python train.py --d_shared_expert=0 --moe_layers=[0, 2, 4, 6, 8, 10, 12, 14] --balance_bias=true --batch_tokens=[32768, 65536, 98304]
Below are experts of layer 10 (counted from 0) of a mixture-of-experts language model. Rows are named router (the router's row for the expert) and show model dimensions 0-255. Each number is 128 + 24 x the weight over its row's rms, rounded and kept within 0 to 255.
Before each expert's rows: a language model's description of what the expert responds to. This comes from a sample of Wikipedia text that the model never trained on.

# expert 57
What it handles: Blank spaces and dashes directly before numbers in dates, table cells, coordinates and ranges, e.g. "January 31", "2011–2012", °N, °S.
router [121 119  95 105 119 110 122 132 164 129 111 134  99 155 121 144 104  94 145 141 115 118 110 153 161 158 143 114 134 126  65 129 135 107 106 130 131 131 139 148 137  83 132 158  82 137 117 153 121 121 122  90  97  88  53 138  99 180 107 117  95 170 133 141 114 139 167 123 148 142 124 168 139 112 105 136 116 124  96 116 166 144 104 134 153 139 130 104 155 141 147 121 140 121 111 133 113 101 119 134 119 123 151 103 142 141 121 162 146 140 143 112 163 121 116 115 125  99 145 157 129 119 150 113 121 126 115 133 154 123 150 150  95 173 139 116  97 166 105 120  89 156 131  94 120  78 103 141 128 124 148 104 109 173  96 110 104 120 136 135 117 121 143 113 120 137 127 119 169  93 126 143 107 107 148 124 125 126  84 127 152 107 216 106 120 118  94 130 175 129 134 154  88 149 163 140 126  80 147  97 116 139 121  98  46 120 177 120 119 117 136 152 127 129 133 117  89 116  84 163  46 111 137 116 138 105 112 105 150 130 134 117  87  81 120 149 114 144 117 122 116 179 124 138 151 110 154 157 140 111 102 139 154 111 123 109]

# expert 46
What it handles: Leading consonant or cluster pieces that begin a lowercase English word split into tokens: b, cl, sh, ch(ances), bre(aches).
router [153 121 126 128 141 126 146  97 153 174 104 149 109 167 102 127 127 123 147 124  99 153 125 172 152 107 154 143 139 136 140 112  94 122 147 164 130 156 117 176 122  79 115 158 102 102 107 156 105 118 115  83 144  92 103 123 105 153 112  94  73 137 113 110 108 129 146 106 103 100 111 136 109 109 140 160  75 125 160 104 135 127 140 135 143 116 117 118 140 153 103 152 127 103 105 119 156  91 120 141 109 181 142 130 122 164 105 109 115 167 144 113 135 120 140  83  82 125 124 136 126 126 146  98 141 118  85 144 135  89 155 149 139 155 142 104 129 153  99  81 111 163 124  98 113 101 114  85 111 114 167 118 137 151  85 128 103 141  93 161 107 135 132 141 132 112 142  82 151 154 147 119 145 100 162  98 114 117 116 103 133 109 148 127 118 112  64 117 154 128 104 124 127 147 158  91 107  96 169  89 142 141 147 118 122  86 156 159 128 128  98 100 162 100 129 157 110  97  99 140 107 168 154 115 162 102 122 110 183  83 137 131 129 112 124 146  80 135 165 109 156 145  99 159 128 142 145 147 144 154 124 136 135 105 103 165]

# expert 26
What it handles: Sentence subjects and their verbs, such as was, is, It, which, and place or work nouns like film, village, station.
router [ 52 127 152 123 135 131 172 119 146 143 122 134 132 143 145  91 132 138 161  78 111  74 138 130 143 134 112 165 101 105 135 112 112 120 151 135 110 121 142 160  95 126 115 156 102  98  92 145 100 106 138 120 148  85  93 130 103 135 105 132 131 127 118 112  93 131 123 162 133 122  99 141  99 163 115 127 120 147 173 105 107 114 139 129 129 117 107 111 150 136 149 139 156 119 102 156 161 106 176 166 124 154 139 164  96 159 104 154 133 166 112 112 154 121 141  97  77 101  95 136 157 169 123 132 121 105 144 141 153 107 158 134 100 119 166 103 108 129 113 124  93 154 115 111 125 140 120 160 135 127 163 153 104 152 100 110 109 128  78 130 127 143 137 164 135 101 129  77 155 121 133  90 150 104 152 126 148 153 118  63 129 117 174  95 108  97  95 108 180 122 138 143 110 148 174  97 133 128 140 128 119 149 177  82  67 122 153 164 129 143 121 113 142 132 146 107 113 116 119 138 142 164 111 128 166  77 152 129 150 112 163 130 116 117  93 143 112 144 156  99 151 161 104 154 130 138 137 126 124 117  97  99 153 105 141 158]

# expert 42
What it handles: Names and pieces of countries, states and regions, and taxonomy fields, such as United States, U.S., Kingdom, Democratic, Queensland.
router [ 97 106 162 165 110 108 160 125 140 175 124 128 156  90 106 144 128 161 138 113 159 119 102 124 139 128 123 157 127 128  93 148 133 146 133 144 126 137 155 126 107  87  96 143  87  90 130 127  99 120 116 125 101 159 106  99 151 128 109 106  96 130  73 120 115 161 139 141 111 140  93 141 109 118 120 128 134 123 132 111 120 116 156 153 168 103 117 100 166 168 111 135 118  93  81 166 150 117 127 179 129 158 116 120 124 178 144 105 126 135 147 127 145 101 117  96  91 106 103 164 148 121 132  92 133 107 145 152 162  99 154 100 105 148 139 118 109 165 155 127  92 134 141 129 108 120 116 122 144 138 197 127 128 116  97  91 103 121  93 156 128 151 149 167 150 153 125  80 143 158 154 139 155  98 160  80 101 148 129 112 122 137 150 118 133 158 124 129 142 141 167 133 131 120 166 133 108 107 141  88 107 126 152 108 114 100 172 116 109 171 138 123  99  78 114 128 130  90  96 125 101 178 106 131 143  87 154 103 137 130 128 156 110 108  97 134 104 147 113  64 150 169  99 112 123 166 159 127 131  89 124 119 152  96 103 134]

# expert 47
What it handles: Opening quote marks, parentheses and modifiers like very, more, most, rather, un-, and sentence-initial In.
router [156  92 141 134 159 102 145  80 132 129 133 164  95 151 117 154  92 132 155 114 108 155 136 141 149 148 142 136 136 144 155 106 108 141 148 146 149 121 141 144 166 115 107 141  91 119  89 139  89  96 143 150 151  97 104 133 103 163 127 109 109 169 126 116  64 137 151 180 114 120  92 157 124 103  97 160 102 117 113 104 129 118 121 123 182 131 140  88 138 155 123 170 109 136  68 125 138 109 171 116  88 150 143 121 116 125 146 138 127 151 136 114 117 118 146 106 107  96 113 161 162  91 149  98 129 127  75 161 151 110 174 176 109 123 150  92 117 124 138 121 147 148 137 128 104 117 103 125 107 103  97 130 108 125 134 154  88 137 105 143 145 143 149 149 138 106 140 110 150 121 160 124 119  94 153 121 139 122 114 123 114 110 150 101 117 107 119 110 146  91 133 135 104 127 154  90 131 124 165 107 103 146 156 102  58 126 139 160 131 119  92 104 149 101 127  76  88 100 103 112  95 127 135 135 158  77 138 112 158 101 161 159 100  98 107 146 106 137 168 117 159 111 110 154 106 149 153 150 145 127  82 133 159 105 111 139]

# expert 1
What it handles: Common nouns for concepts, systems and fields in expository text, often after "the" or "and", such as quality, treatment, energy, policies.
router [ 47 144 146 141 126 127 137 112 160 127 152 111 132 147 122 130 148 161 124 125 118  99  96 110 164  87 130 172 152 149 147  96  66 133 140 143 132 146 112 140 101 117 124 160  98 131 105 117 113  98 163 128 152  79 110 136  99 144 111 119 113 151 126 117  92 153 157 133  85 137  90 129 105 103 116 155 112 115 142 124 145 108 143 133 169 119 125  98 152 173 142 116 142 118 118 127 172  79 118 129 104 142 114 130 130 124 134 132  93 142 161  94 143 133 136 133 104 103 120 167 148 142 136 130 116 123 103 158 159  81 156 145  92 140 157 113 133 196 168 148 128 136 103 117 107 112 102 121 137 112 164 123 142 148  94 104  90 126  79 141 106 145 148 163 167 101 143  83 155  92 124 114 114 135 154 125 109 126  99 115 177 100 133 108 101 120  93 108 152 119 125 129 107 154 122 131  82  85 146 100 152 170 156 103 104 128 141 148 116  96  96 146 131  89 173 119 130 110 117 114 124 154 144 117 154 118 176 138 165  97 142 105 139 131 100 141 105 161 154 122 153 136 123 167 107 153 188 138 152 153 121 119 128 113 138 137]

# expert 17
What it handles: Space before a year after in or a month, plus birth–death parentheses, born, died and dash ranges like 2001–2005.
router [129 117 102 114 126 155  97 158 171 145 125 126 134 129 134 109 105 158 124 135  88  97 150  97 123 107 144 130 134 110  92 130 121 126 134 155 142 107 142 123 154 104 117 150 119  98 118 111 142  99 110  69 154  78  92 112 132 163 103 130 108 154  94 126  84 141 190 122 139 134  85 157 109 109  82 129 133 125 102 121 142 105 152 142 137  74 118 143 198 160 103 124 111 109 139 107 128 109 142 134  99 155 127  95 105 124 122 116 121 138 104  91 134 114 141  95 101  99 114 184 138  86 128 120 126 107  95 157 123 101 144 150 116 126 129 100  98 145 125 108  85 133 147 114 164  93  86 125 181 102 154 137 103 159 112 115 131 160  82 140 128 147 137 144 160 121 131 116 152 125 133 104 108 108 163 126 121 164 138 138 117  67 143 115 139 143 110 133 184 130 137 111  95 144 176  93 156 107 145  77 133 123 153 135 103 106 164 145  97 147 124  88 111 102 150 117 126 129  79 150 112 147 119 126 148 122  84 108 126 106 165 142 140  97 118 138 137 132 146  92 139 153 120 167 127 141 155 163 113 142 102  77 151 129 118 146]

# expert 37
What it handles: Pieces of Latin genus, family and species names, author citations and descriptive words in biology articles, such as Loph-op-etalum, Ge-kkonidae, beetle.
router [161 139 168 150 142 117 186  88 144 106 134 105 119 144 101 145 102  98  70 126 134 144 110 126 142 141 145 195 118 138 167 124  84 124 131 152 135 155 107 160 130 131  98 115  95  66 126 154 162 110 149 113 147 106 114 115 103 156 138 113 103 136 101 130 118 150 161 135  89  95 125 145  98 125 139 183 117  83 141 109 158  96 145 150 158 121 116 119 151 137  96 152 133 131 123 157 142 103 138 136 121 168 129 124 109 155 114 125 122 152 129  84 113 126 146 132 145  93 138 146 149  90 133 125 134 102 101 136 194  79 166 110  99 153 113 137 136 222 144 163 112 146 105 116 107 106  81 127 148 132 151 132 102 168 102 128 109 131 102 183 121 142 111 136 147 107 145 108 148 140 125 132 146 126 147 140 132 114 114 116 141 113 135 116 109 119 118 122 136 139 161 140 138 151 171 105 115 104 137  77 124 181 106 148 158 125 171 157 130 154 102 114 168 129 124 136 140 108 115 137 102 133 158  74 161 126 116 138 140 119 138 169 113 111 124 122 139 132 176 109 152 146 131 144 130 142 150 122 151 149 106 147 121 123  84 153]

# expert 36
What it handles: Pipe separators and blank spaces between cells in wiki tables, especially empty cells, plus signs such as ±%, −, +.
router [100 127 130 120 143 134 103 116 126 137 107 122 129 143  88 120 143 148 142 145 155  83 141 117 166 116 106 178 102 127 149 125 103 196 114 137 151 143 130 152 139 100 113 134 101  98  97 129 111 140 171 130  85 135 108 111 121 145 118  89 112 135 137 129 140 141 107 151 119 156  85 141 113 158 105 139 148 114 138  59 133 120 168 169 132 114  75  95 178 117 156 141 155 134 114 125 152  92 152 128 119 177 138 118 128 143 147 146 154 151 142 117 170 147 134 117 117 128 179 135 165 151 115 143 120 129 116 154 172  91 142 134  84  94 119 126 106 150 135 121 116 151 110 131 126 119  91 132 140 124 200 141 107 169 133 131 130 119  85 121 117 128 144 119 145 122 147 109 195  89 123 118 105 103 171  94 143 151 120 126  89 126 161  93 123 120  97 137 119 146 144 121  97 142 140  99 135  97 134 110 100 172 126 113  82 129 166 153 107 110 119 149 123  63 127 123 121 121 104 160 100 161 139 113 125 124 107 114 122  93 159 126  71  97 128 171 128 145 147  86 126 121 112 143 138 129 147  98 141 100  94 112 162 100 130 145]

# expert 38
What it handles: Year prefixes like 201, 199, 202 and spaces before digits in scores, dates and number tables.
router [ 81 132 141 109 121 124 117 113 199 122 107 129 138 104 131 169 146 115 129 146 119  71 141 158 132 117 166 144 139 160 118 122 116 132 125 133 118 138 103 121 201 121 121 152  90 115 126 155 137 123 140  86 114  99  86 107 104 121 117  92 124 143 119 134 117 134 131 130 115 155  88 137 123 138  98 133 130 151 159 128 192 148 144 115 156 113 114 122 188 153 145 112 144 154 122 176 144 123 134 133 124 138 162 114 140 116 130 148 138  98 125 105  93 154 111 113  92 110 169 130 148  74 122 120 134 114 129 129 145 106 141 134 104 173 132 140 167 119 116 142  99 173 117  90 104 143 134 127 148 117 156 141 116 151  88 126 118 167 131 133 152 137 122 182 163 129 141 111 144 160 148  87 131 107 165 133  91 182 109 114 152 124 157 132 114 134 104 106 135 129 106 138  91 139 150 104 123  80 127  94 106 149 140 108  46 101 166 152 101 141 123 141 126 131 160 117 110 115  96 121 165 164 103 154 132 121 118 122 150 121 141 142  86  93 104 172 125 145 157 102 132 140 132 159 103  97 151 119 166 156 106 106 164  84 134 132]

# expert 51
What it handles: Mid-sentence connectives introducing a following phrase: by, with, of, to, while, despite, although, among, alongside, where, because.
router [ 77 113 114 127 118 146 148 122 133 119 114 142 137 152 155 114 126 122 136  76 130  85 133 178 127  93  83 162 123 156 129 110 109 135 145 165 133 121 117 142 162  73 107 180 129 102 116 110  92  87 154  99 154 125  95 131 101 111 102 127 106 132  92 119 123 171 150 110 121 123  98 118 136 142 115 168 110 119 104  97 102 122  97 128 129 155  90 106 122 118 124 143 150 125 135 171 141 112 146 149 120 170 144 108 118 150  93 150 114 146 139 115 132 111 137  89 105 101 149 144 132 129 140  89 165  87 119 143 170  89 150 167  83  94 134 121 132 156 137 126 117 129 133  89 118 121 129 106 154 133 143 145 107 131  92  95  80 166  83 144 123 118 140 129 171  99 116  92 138 122 150 114 135 112 178 106 112 156 109  90 104 125 141 111 107 135 132  74 147 130 147 121  90 130 103 116 147 108 154 131 126 142 142 107  86 115 127 115  79 148  99 103 134  94 155  78 123 110 109 137 106 150 126  93 145 124 115 122 141 124 103 107 117  64  82 137 129 136 174  99 138 159 112 158 107 144 175  94 123 130 112  93 153 105 137 149]

# expert 21
What it handles: He, she, his, who, was and "as" in biographical narrative about a person's career, e.g. "when he resigned", "appointment as".
router [ 91 127 133 115 150 153 134  87 123 156 147 110 118  97 117 108 127 122 119 117 122 103 137 111 164 118 110 167 132 117 150 149 121 118 129 152 143 115 125 125 118 122  89 158 117 112  88 181 110 107 127 105 151 105  89 150 102 142 108 158  89 136  92 116 121 128 139 134 136  89 104 148 135 117  98 157 125 127 119 119 116 129 121 133 125 139 102 143 145 175 136 157 142  95 130 138 156 130 121 184 126 149 145  84  88 165 137 149  99 115 132  74 105 156 145  96  96  86 123 191 166 111 146 137 141  88 128 137 169 127 140 163 112 108 147 104 115 132 131 114 130 115 157 120 109 130 132 128 163 151 159 158  87 179  74 123  92 168 117 108 116 139 125 144 126 102 145  81 143 108 166 113 156 130 158 112 157 134 141  76 115  96 147 120 113  98 122  91 167 162 110 129 118 134 124 111 139  99 139 109 122 153 160 114  70 141 141  96 124 159 117 127 128 112 183 111 134 119  93 121  86 154 124 142 143  78 142 107 120 106 129 151 108  79  87 139 118 140 129  83 167 140 111 133 122 124 122 119 126 117 134  90 159 114 109 198]

# expert 34
What it handles: Dashes, colons and equals signs that start list items, field labels or section headings, plus the and of inside names: Genus, Synonyms:, = List of.
router [125 104 136 151 105 120 145 127 138 127  93 158 133 127 121 100 107 104 147  95 105 119 113 157 169 116 122 152 105 125  79 121 114 143 132 173 145 125 137 171 140  99  96 139 121 124 133 125 121 107 137 138 138 135  99 111  95 164 124 135  97 156 112 114 111 128 163 156 123 129 117 155 116 139 109 126 109  99 115  93 124 104 115 156 147 122 111  99 148 150 144 114 164 140 114 146 148 118 172 172 118 188 141 156 127 153 131 140 107 166 130 116 156 112 121  89 129 105 134 145 153 116 135 122 148 108 121 145 167  88 177 133  99 126 134 137  91 149 179 156  79 185 138 129 131 141 107 143 148  95 155 154  78 171 121  99 108  95 105 138 134 125 155 139 142  97 122  78 180 119 112 125 157  97 129  90 133 152 141  94 114 120 161 132 113 150 106 103 136 163 133 128  76 127 106  91 131 119 125 103 140 101 143 105  99 121 167 158 129 165 129  68 124 131 120  92 104  91 103 117 112 168 134 124 148 101 100  89 146 110 159  85 104  79 107 140 142 143 148 113 136 134 128 156 122 155 144 150 141 107  87 113 176  85 127 164]

# expert 63
What it handles: Field names in infoboxes and lists, usually before a colon: Genus, Coordinates, Location, Died, Website, Synonyms, Time zone, Etymology.
router [120  85 148 133 123 103 138 103 116 169 143 130  94 172 113 112 134 149 147  88 125  84 158 119 168 102 135 152  88 152  75 121 136 144 127 172 148 168 123 126 127 142 122 162  87 105 132 130 148 114 131  84 101 118 109 137 105 119 126 123 111 135 134 129  87 146 139 135 112 135 111 134 117 124 116 130 113 172 118  93 181 132 105 147 120 109 110 109 183 150 137 112 140 110 122 147 174  92 125 121 111 156 101 129 109 163 108 123 102 147 148 113 101 100 141 117 126  86  87 137 136 168 142 139 129 137 131 122 177 103 146 114  97 139 189 101 129 174 103 136  89 146 143 146  91 117  89 100 127  94 154 168 133 142  81 125 106 141 134 126 102 125 188 139 132 171 111  90 150 121 147  93 129 131 186 117 113 138  95 123 132 126 126 132  65 100 124 150 143 129 150 131 104 135 145 113 121 107 147  76 134 133 155 116  73 141 139 179 129  80 107 128 112 113 182 131 181 125  80 124  91 105 141 110 146 123 122 151 141 136 145 133 118 139 127 144 114 177 143 135 129 129 127 162  98 126 133 129 122 104 141 136 143 102 120 122]

# expert 45
What it handles: Words in names of media companies and institutions, such as television, TV, Entertainment, Animation, Radio, Health, Medical, Commission.
router [117 112 158 122 123 131 157 123 130 161 170  95 115 118 141 130 125  86 129 113 109 136 149 134 175 101 121 136 134 141  96 121  92 126 131 150 112 140 124 162 154 130  93 169 130 112 137 114 103  89 134 125 131  94 101 144  94 159 139 131  90 146 140 130  77 144 121 145  68 127  98 146 111 133 135 187 106 118 164 104 180 130 140 145 158 119 134 124 140 150 124  89 137 118 102  99 173  81 102 151 107 141 125 121 110 129 107 149 107 143 119  90 133 134 141 105 105 126 110 181 162 129 130 136 104 131 116 123 169 105 154 168  74 115 160 130 104 185 150 126  83 124 126 140 120 107 131  98 126 129 160 136 149 139 120 111  99 125  73 140 110 144 164 142 140 110 163  72 144 127 142 111 118 122 175  91  96 133 128 111 145 142 142 102 102 127  81 108 143 134 139 129 123 145 136 118 123  80 136 113 144 130 140 115 123 102 129 111 133 162 108 137 132 122 153  91 117 107  98 117 107 127 158 124 141 121 142  99 184  73 138 115 130 137  77 139  77 139 133 113 152 162 140 158  85 153 172 162 167 120 106 157 162  96 130 150]

# expert 48
What it handles: Verbs and verb endings after subjects or auxiliaries in prose, especially reporting and mental verbs, such as said, stated, felt, decided.
router [166 143 135 112 129 175 152 124 166 136 108 144  99 165 134 147 150 178 156 114 132  99  84 155 135 141 121 163 127 177 135 107  88 113 113 168 118 141 116 146 144  85 137 140 115 100  90 117 112 109 140  89 157  85  88 126  91 133 123 155 116 166 131 146  97 166 159 121 108 165 111 154  84 125  78 133 118 161 120  95 112 108 126 148 153  92 135 118 156 140 190 156 135 130 108 145 162  88 129 124 128 125 135 138 123 143 147 153 101 154 121  96 103 118 119 134 103 100 135 159 143 129 152 120 121 100  81 166 173 121 175 151  98  88 153 107 127 162 147 145 135 135 120 115  87 104 107 109 127 142 168 142 107 122  80 111  89 134 106 145 112 117 136 124 151 103 137 103 160 116 108  99  92 146 158 105  94 131 133 115 114 108 139 106 117 156 124  90  95 131 134  99 119 142  98 120  94  86 153 112 145 135 154 127  96 135 138 148  84 131 110 135 147  97 149 109  76 121 108 137 124 141 136 120 173 110 169 138 134 109 125 134 118  93 130 137 118 129 179 106 162 157 119 157  95 161 161 116 143 140 118  98 144 136 124 130]

# expert 2
What it handles: Nouns for life stages, kin and time spans in biographies, often after his/her/a, such as life, years, career, children.
router [121 120 142 121 111 120 139  78 135 142 141 130 129 136 126 145 118 149 146 108 100 131 105 122 189 101  98 160 132 154 144 125  90 126 153 124 131 109 137 153 121  93 113 138 133 146 101 136 137  91 159 131 107  81 105 115  76 146 123 114  86 158 120 108  70 143 132 123  80 131 112 157 109  89 102 140 129 108 144  93 144 128 116 148 151 121 111 114 156 180 134 141 126 136 124 115 143  99 111 178 110 160 149 112 116 169 113 128 101 152 139 107 123 138 125 121 134 123  98 166 144 123 131 108 149  92  90 139 150 111 154 198  91 121 178 113 123 151 130 124 124 172 134  84 130 105 141 121 113 132 148 138 144 154  83 115 114 132 115 153 138 154 125 167 126 108 134 113 131 101 144 118 105 124 150  82  69 116 121 112 159 113 112 114 107 124 115 121 147 142 121 130  97 154 147 123  86  65 171 127 156 124 163 116  93  98 144 117 138 110 103 111 151  73 159  93 130 100  97 128 110 162 113 103 170 107 184  82 158 114 147 122 119 111 109 141 112 140 158  98 152 124 125 183 130 141 145 131 168 141 149 118 171 120 109 148]

# expert 40
What it handles: Auxiliary verbs, negation and clause function words in running prose and quotes: has, is, have, could, not, I, there.
router [ 98 152 112 132 161 108 171 121 143 101 128 143 110 103 116 107 138 126 154 121 143 142  92 150 163 125 117 146 129 105 130 116 115 108 146 148 127 138 127 113 160 120 132 172  89 105 105 197  90 124 146 114 143 122 128 136 102 148  96 144 113 163 119 132 100 138 138 152 135 142  91 154 102 129  72 157 101 144 166 123  78  94 146 147 155 123 105 114 163 136 108 138 179 107  77 141 145 108 165 127  97 135 118 115 113 135 125 156 146 151 126 112 123 115 108 107  94  83 142 154 170 147 169 122 165 111 104 162 166 106 180 169 107  98 122 119 108 157 129 136 122 121 132 121 133 126 129 136 126 126 176 159 128 115 109 107  78 163 115 147 115 149 139 126 175 116 155  94 160 108 145 117 112 100 144 106 157 154 147  92 136  86 129 107 111 120 122 122 179 152 109 101  81 154 150 142 166 116 150 115  96 140 154 111  82 129 121 157  94 125  96 148 124 111 137  96 116 117 129 146 114 116 116 116 151 116 135 140 152 100 149 141 109  82 166 129 122 153 143  98 170 132 121 147 101 134 186 124 122 118  86  71 130 104 108 123]

# expert 54
What it handles: Commas, and, including and like that link list items and clauses in running prose, such as after place names or appositives.
router [ 66 111 136 126 136 134 144 121 150  96 125 108 103 121 156 174 132 167 153 101 123 110  98 125 134 121 114 154 127 102 160 110 109 138 154 157 122 127 137 152 145  93 115 139 100 109 115 145 102 106 155 128 138 103  85 112  98 131 128 114  94 171  97  86 102 108 148  99 126 120  87 162 123 132 129 162  97 161 105 132 101 108 126 105 142 128 103 110 106 129 158 127 120 135  99 128 156  97 176 143 114 139 157 112 106 121 164 134 126 122 132  84 169 160 110 126  99 119 142 199 165  99 156 100 131 119 107 164 165  88 142 158 110 125 159 100 117 160 128 131 116 169 146 146 105 119 113 115 109 131 116 106  66 125 130 111  93 141 110 139 117 106 153 113 143 105 135  86 156 148 158 129 145 102 145 113 124 152 139 120 148 108 159 117  99 115 127 103 158 133 131 115 101 142 112  99 163 101 144 129 154 137 168 130  75 100 132 113  92 120  82 132 137 111 135 118  91  79 130 102 135 160 126 133 137  98 198 106 147 125 142 101  94 126  88 127 102 145 140  95 144 141 112 128 123 147 133 157 117 128 118  80 158  64 114 164]

# expert 13
What it handles: Prepositions like in, of, from, to, and life-event verbs such as born, worked, graduated, left, mostly in biographical or historical narrative.
router [118 125 102 124 125 142 126 133 131 154  85 137 119  96 125 126 106  99 162 110  98 123 114 162 120  79 142 132 114 136 130 110 117 179 132 176 137 105 141 127 152  70 104 145 125 113 119 140  98 111 164  91 139 136 116 105 136 166 129 151  83 136 102 111  88 159 117 162 119 132 116 132 102 121  86 147  90 148 113 116 107 137 161 132 147 116 112 115 185 158 143 128 167 105 126 130 136 104 170 153 128 151 151 112 122 146 121 130 116 147 132 101 101 105 142 138 115  78 150 195 176 118 140 110 141  91 102 147 152 114 151 150  93 118 144 104  80 150 114 114  94 180 158 108 107 103 131 129 135  82 143 151 110 196  79 127 116 129  79 143 114 120 149 166 149 107 142  75 124 125 125 129 146 103 141 106 113 112 145  87 124 111 131 132 115 127 121 102 147 146 133 118 108 143 121 118 117 125 155 143 145 118 140 124  79 104 156 108  79 146 109 105 125 101 150  97 125 102 107 123  97 165 150 133 170 102 143 101 116 119 164 124 119  85  93 176 124 137 150 102 156 157 100 153 130 122 151 161 128 125 123 101 156  92 115 156]

# expert 52
What it handles: Words in articles about songs, albums and bands, including personnel and track lists: vocals, guitar, album, song, and dashes before roles.
router [147 137 161 115 118 107 120 117 148 162 123  51 132 121 125 125 129 107 145 144  90 114 154 140 191 119 127 142  80 139 180 128 128 146 137 180 163 148 144  99 143  82 140 124 127 128 122 123  71 144 142 111 134  90  70 147 124 149 116  98  92 111  66  90 114 161 121 122 119 136 158 120 103 129 110 160 124 106 130 116 142 131 125 128 174 134 115 139 141 116 116 116 123 130 123 132 116 106 130 152 121 169 144  84 134 139 124 125 158 163 178  70 118 136 139  88 103 118  95 136 147 123 160  88 109 114 128 147 132 139 138 126 116 112 132 119 126 166 106 121  97 132 139 154 106 114 115 118 126 104 133 147 112 136 102 116 125 125 150 148 107 151 158 122 137 114 179  74 144 139 166 122 140  94 169 126 127 140 130  96 128 129 160 117 107 131 116 108 144 131 179 142  95 138 145 115 105 108 150 107 146 153 171  84 117 125 145 151 129 144 140 105 149 108 169 113  93  87 109 137  98 146 173 120 132  94 129  83 133 109 125 139 104 101 113 144 173 128 151 101 148 141  84 157 140 157 190 132 176 134 123 107  89 104 142 143]

# expert 56
What it handles: Function words inside descriptive or technical sentences, such as of, with, the, using, from, in.
router [113 128 142 109 119 113 123 102 127  83 111  83 107 124 144 116 158 125 128 147 119 111 125 171 135  97 119 128 166 113 146 120 100 131 114 179 162 150 130 162 147  89 115 136  95 108  94 142 120 130 147 114 149 122  88 135  99 135 118 111  87 126 139 113 149 149 150 169 111 103 109 151 111 110 103 153 114 107 135 108 117 107 139 136 156  87 107  96 148 140 114 158 161 146 109 180 142  98 149 144  85 141 149 125 140 123 134 135  98 167 176  94 131 141 143 113 108  93 120 218 173 131 139 129 152 144 114 143 170 104 161 128  97  96 107 129 130 182 148 148  94 146  77 134 128 120 107  99 168 136 145 127 108 147  97 105  71 111 123 141 111 125 135 122 176  78 120  95 175 113 133 150 132 110 148 113 137 136 135  93 132 105 142 119  82 128 101 120 125 122 147 134 110 147  87 104 159 103 158 134 119 149 138  86 102 132 134 167  98 107  97 111 137  86 143 113 112 106 108 145 124 121 142  95 142 133 124 130 147 126 162 130 107  80  87 130 126 145 176 120 167 138 104 163  99 128 164 140 139 139 113  95 129 109 120 152]

# expert 49
What it handles: Words that name or reclassify something, such as also known as, called, became, as, plus word starts like co, re, collabor.
router [165  90 110 132 139 125 159  77 142 150 132 160 127 162 129 124 108 116 159 103 100 133  97 153 178 130 121 125 115 120 130 118 102 122 143 172 139 152 148 147 131  99 102 139 104 105 128 159 110  70 154 117 160 127  96 123 115 157 128 115 126 129 134  80  79 167 146 123 108 114  96 148 151 104 119 163 125 138 178 107  99 132  93 104 169 122 138 101 193 146 117 147 146 140 122 150 147  80 156 175  93 147 140 138 134 160 144 142  88 136 126 140 119 121 137 121 103 101 145 132 160 121 107 116 146  78 131 146 145 100 163 164 113 138 165  90 122 120 124 112 140 132 124 134 117 100 103  95 144  98 137 158  90 141 116 127 105 132 102 106 129 148 151 123 138 120 132  71 167 161 166 101 118  98 137 115 112 146 118  99 120  93 149  77  97  94 102 124 167 121 126 138 141 142 147 106  98 147 160 103 115 132 141  97  94 125 140 152 137 160 151 101 142 138 150 113 102 116  88 101 110 142 161 116 145  94 135 108 163  84 128 138 105  82 123 125  95 176 144  97 163 158 130 154 131 106 151 142 164 121 105 127 127 127 128 168]

# expert 19
What it handles: First pieces of long Latinate or technical words split into subwords, such as inter, trans, hyp, regul, plus LaTeX backslashes in math.
router [173 127 119 119 124 100 136  98 155 121 110 145 132 146 104 149 135 105 143 131  99 142 137 155 149 118 145 149 129 134 142  97  75 127 146 150 128 164  94 154 132 114 130 141 103 137 105 131 103 110 142 110 138 106 112 113 105 133 119 105 123 148 113 117  91 154 157 131 137 106  88 161 128  66 158 170 155 108 146 109 150 119 150 145 160 115 114  91 138 127 116 137 116 106  92 138 167 107 139 171  98 144 124 146 119 132 114 160  95 137 160 115 110  82 149 143 100  88 125 168 137  68 144  89 132 133 102 136 167 117 168 149  97 141 142 119 134 166 125 133 128 143 103 156 104 108 106 126 129 111 133  98 107 159 101 132 103 128  69 154 115 143 135 135 168  85 149  99 147 127 141 116 125 136 157 112 132 127  89 131 168 101 106 116 102 112  62 112 150 130 147 124 106 155 182 107 104 117 142  70 135 155 128 134 132 129 153 166 132 124  80 131 135 115 132 120 116  75  91  95 104 133 168 119 138 125 148 133 170  94 129 129 113 121  85 120 107 160 163 130 164 153 100 153  92 117 154 158 158 153  95 151 104  99  80 140]

# expert 55
What it handles: Spaces, day numbers, parentheses and quotes in dates, biographical openings, tables and record lists, such as (15 June 1909, 8–13.
router [105 144 131 120 124 114 105 119 160 142 115 104 129  90 136  97 156 134 126 107 128  43 123 133 114 115 112 143 139 115  89 120 145 157  88 172 155  85 157 124 110 112 124 159 130 116 165 155 124  91 118  98 122  96  72 133 110 137  86 132 127 161 146 133  88 124 149 125  95 161  91 112  83  92 139 142 131 102 103 109 140 124 131 137 130  84 131 111 156 147 143  96 107 116  95 154 143 114 160 125  97 151 154 131 135 155 135 139 135 142 114 114 155 137 136 111 132 131 129 136 144  99 124 165  94 130 108 162 156 114 152 160 138 106 160 107 108 143 114 135 129 150 140 150 130 112  86  89 145 132 123 107 114 179  92 146 128 124 129 125  94 135 111 136 144 122 128  74 204 114 141  98 127  89 152 150 132 155 132  95 133 111 152 111  95 123 114 136 147 142 119  89 110 128 151 146 119 134 121  49 115 164 144 126 124  94 119 117  81 144 152 121 129  52 137  91 115 124 117 158 139 157 106  85 166 138 159 145 136 106 113 108 107  81 104 143  82 172 136 104 130 122 141 165 105 122 138 152 121 138 117 111 151 125 114 129]

# expert 41
What it handles: Very broad mix of table pipes, digits, word continuations and spaces in tables and lists, with no clear shared feature.
router [164 111  87 147 134 165 122 104 123 159 132  42 124 135 100 108 168 105 128 141 129  29 108 103 115  95 110 184 127 170 165 151 163 106 141 110 138 101 118 157 143 149 138 118 137 127  85 117 107 115 155 121  99 135 152 156 104 128 145 136 113 143 179 107 123 148 104 170 114 155 117 128 144 136 116 123 103  86 142 122 102 103 102 168 117 136 139 123 159 117  91 117 117  90 171 100 101 150 129 138 133 148 147  99 159 131  99 124 123 140 119 141 121 129 119 126 125 135 119  90 133 158 149 140 172 108 124 124 132 146 155 129 138  86 118 100  70 128 131 109 123 112 115 105 153 146 135 122 148  92 127 115 114 127 102 100 134  70 129 129 125 156 106 154 143  65 132  80 143 111 124 147 104 132 115 122 132 103  93 120 109 123 142 135 133 105 108 167 117 132 139 120  93 110 106 123 133 135 122 115 175 109 111  82 175 102 168  97 184 153 145 127 127 118 101 161 144 128 144 133 122 100 179 139 129 117 100 161 136 129  95 157 129 140 109 126 105 130 166 137 137 148 117 120 150 105  96 125 149 112 154 114 123 153  94 119]